config = dict(
    hidden_act='swiglu',
    moe_layers=[0, 1, 2, 3, 4, 5, 6, 7, 8, 9, 10, 11, 12, 13],
    normalize_top_k=True,
    num_attention_heads=9,
    head_dim=32,
    norm='rmsnorm',
    norm_eps=1e-05,
    rope_theta=10000.0,
    rope_fraction=0.5,
    optimizer='muon_variant',
    learning_rate=0.00527,
    warmup_steps=200,
    dataset='wikipedia_en',
)
Below are experts of layer 2 (counted from 0) of a mixture-of-experts language model. Rows are named router (the router's row for the expert) and show model dimensions 96-191. Each number is 128 + 32 x the weight over its row's rms, rounded and kept within 0 to 255. Numbers have three digits each.
Before each expert's rows: "comes after" lists some tokens at least twice as common just before its tokens as in all text; "mostly gets" lists some tokens that are sent to it at least half of the time. This comes from a sample of Wikipedia text that the model never trained on. Tokens count by the router's weight.

# expert 25
comes after: " in", " of", ",", " to", " and", " ("
mostly gets: " c", " b", " Cor", " L", " D", " G"
router:137128128124096169089134147102145149065086094114073130171134203143120145145085129100124101106103116149094148172126155186101107077114128116041149086157145136138182096078152151150110083080146144162148105141087196057107137166117121132166145224134142113117177134094117094146128142122122102155

# expert 12
comes after: " ", "\n", " (", "3", "==", "–"
mostly gets: " |", " −", "†", " long", " Nominated", "final"
router:076100113152102160172131196099112109156137146133132106186091101073159070114154124146104130111114081152137115100115141140089128074094142171153109084169083108105111055082103169174182112112128145169138123159140203056182159156127134147133208095142145101142123114112139108154160058110139159155

# expert 6
comes after: " |", ";", "|", " in", ":", "–"
mostly gets: " which", " The", " who", " la", " due", " −"
router:180109130137106121107135134065101124089126150123128179136112167086100087149121153153118117117147138140118087089136150115195110131072119148086132051074150122179084163108161135135147063107171181151139124137136149122157117083134087145181141126141108178132151172066079092123176097148109205139

# expert 16
comes after: "\n", "-", "|", " (", "==", ":"
mostly gets: "---|---|---|---|", " dis", "See", " However", "mp", "ous"
router:073181110142104125085134142102125121167033113131147094153129140101176109117130089066082146044162108159149098099178151128098145155143131149134160125152141124108087096093092113151195049165126064106151128100154164101138161141109182158126091060156205099127130152122120113158096137081130099162

# expert 27
comes after: ".", ",", ";", ":", ")", "–"
mostly gets: " Ha", " June", " such", "we", " May", " February"
router:115153140142106165092173031159091088139097139132158112123121187123142127157112146165115127126123107130123123063178096122185191163104134133147117083133106150220165152072185088126079066111081132099095127099136178152157139111127102146117154135126121099105148095119117107161139143136128175161

# expert 30
comes after: "0", "1", "2", "9", " ", "8"
mostly gets: "9", "8", "2", "5", "0", "4"
router:103165119108134103116127099147138133143110130127065110108138161081098154165110156109124167127161102137101141081136152146177089065078141088091139139053123130101105104150142118171128131134135192170137088137098156157150095176112132177151172157134158129094129185133121152131116104162172126092

# expert 9
comes after: "\n", " |", ".", "|", ")", "=="
mostly gets: "|", " \"", "\"", "\n", "\".", " June"
router:079143146172129125121154165069171122129135134121170121117125091097072137105091079068115088122176085101180138090182119092092130196138134153201133105116134157098143090097108147137125158161147117082141141102144154086142178081111179085132065021118210083088159131111099089092112106133110164137

# expert 24
comes after: " ", " |", "\n", "-", "|", "–"
mostly gets: " end", " off", "On", "ju", " This", " no"
router:106120153190114172124176189100166128114112109135173138118094095129138133129135131100097098100132086124161154109157121079151121076167126159191180127132135139103097134128128137138190096112121145172133117123107188178174220104100120151024173148144175137139130151129082131123118093143106154147

# expert 19
comes after: " ", " (", "-", " \"", "'", " re"
mostly gets: " S", " C", " B", " W", " D", " E"
router:086149104165086120085175233138123164191146128122158082140078165138153141081179111130096087108120055123128187184129144100124119112135123130131161143150152108084113102102095184133182110137194157179158066154150178094119116153114085081146224139120157077118129106126139054105119083149062118122

# expert 23
comes after: " ", "1", "2", "–", " (", "|"
mostly gets: "-", "9", "2", "1", " ", "6"
router:117193083166099112136143175122164159164099139121118083134177098171163133092167127120095116116119064131178151150100190141054086128125136144119043121103152096073135076142122175158151092152176176161211111181129202074200168087144107116114182165113081126144153094099115061083044093140162096132

# expert 2
comes after: " the", " The", " of", " a", " in", "The"
mostly gets: " September", " National", "am", " San", " York", " David"
router:114177109164169111136062161126097114099129118130188079140143157147130136169235177167091093102129149124126166094121140124060135149077136156132158146155163108081149151133146123138138208087108131177121147148076125198133145143094146095203085209107125160096095089106151095139146101096087127107

# expert 14
comes after: "\n", " |", ".", "==", "|", "==="
mostly gets: " and", "\n", ".", ").", "The", " The"
router:068106190157131204117170163100099197124146077124145141103115103123108096104094095050130150187152135141055191102146071100122161204133127092112132120100106114053130115090112074164195090154108138115153127079147127072108145127151150127162149083127101153105101153141112122097175190145118137187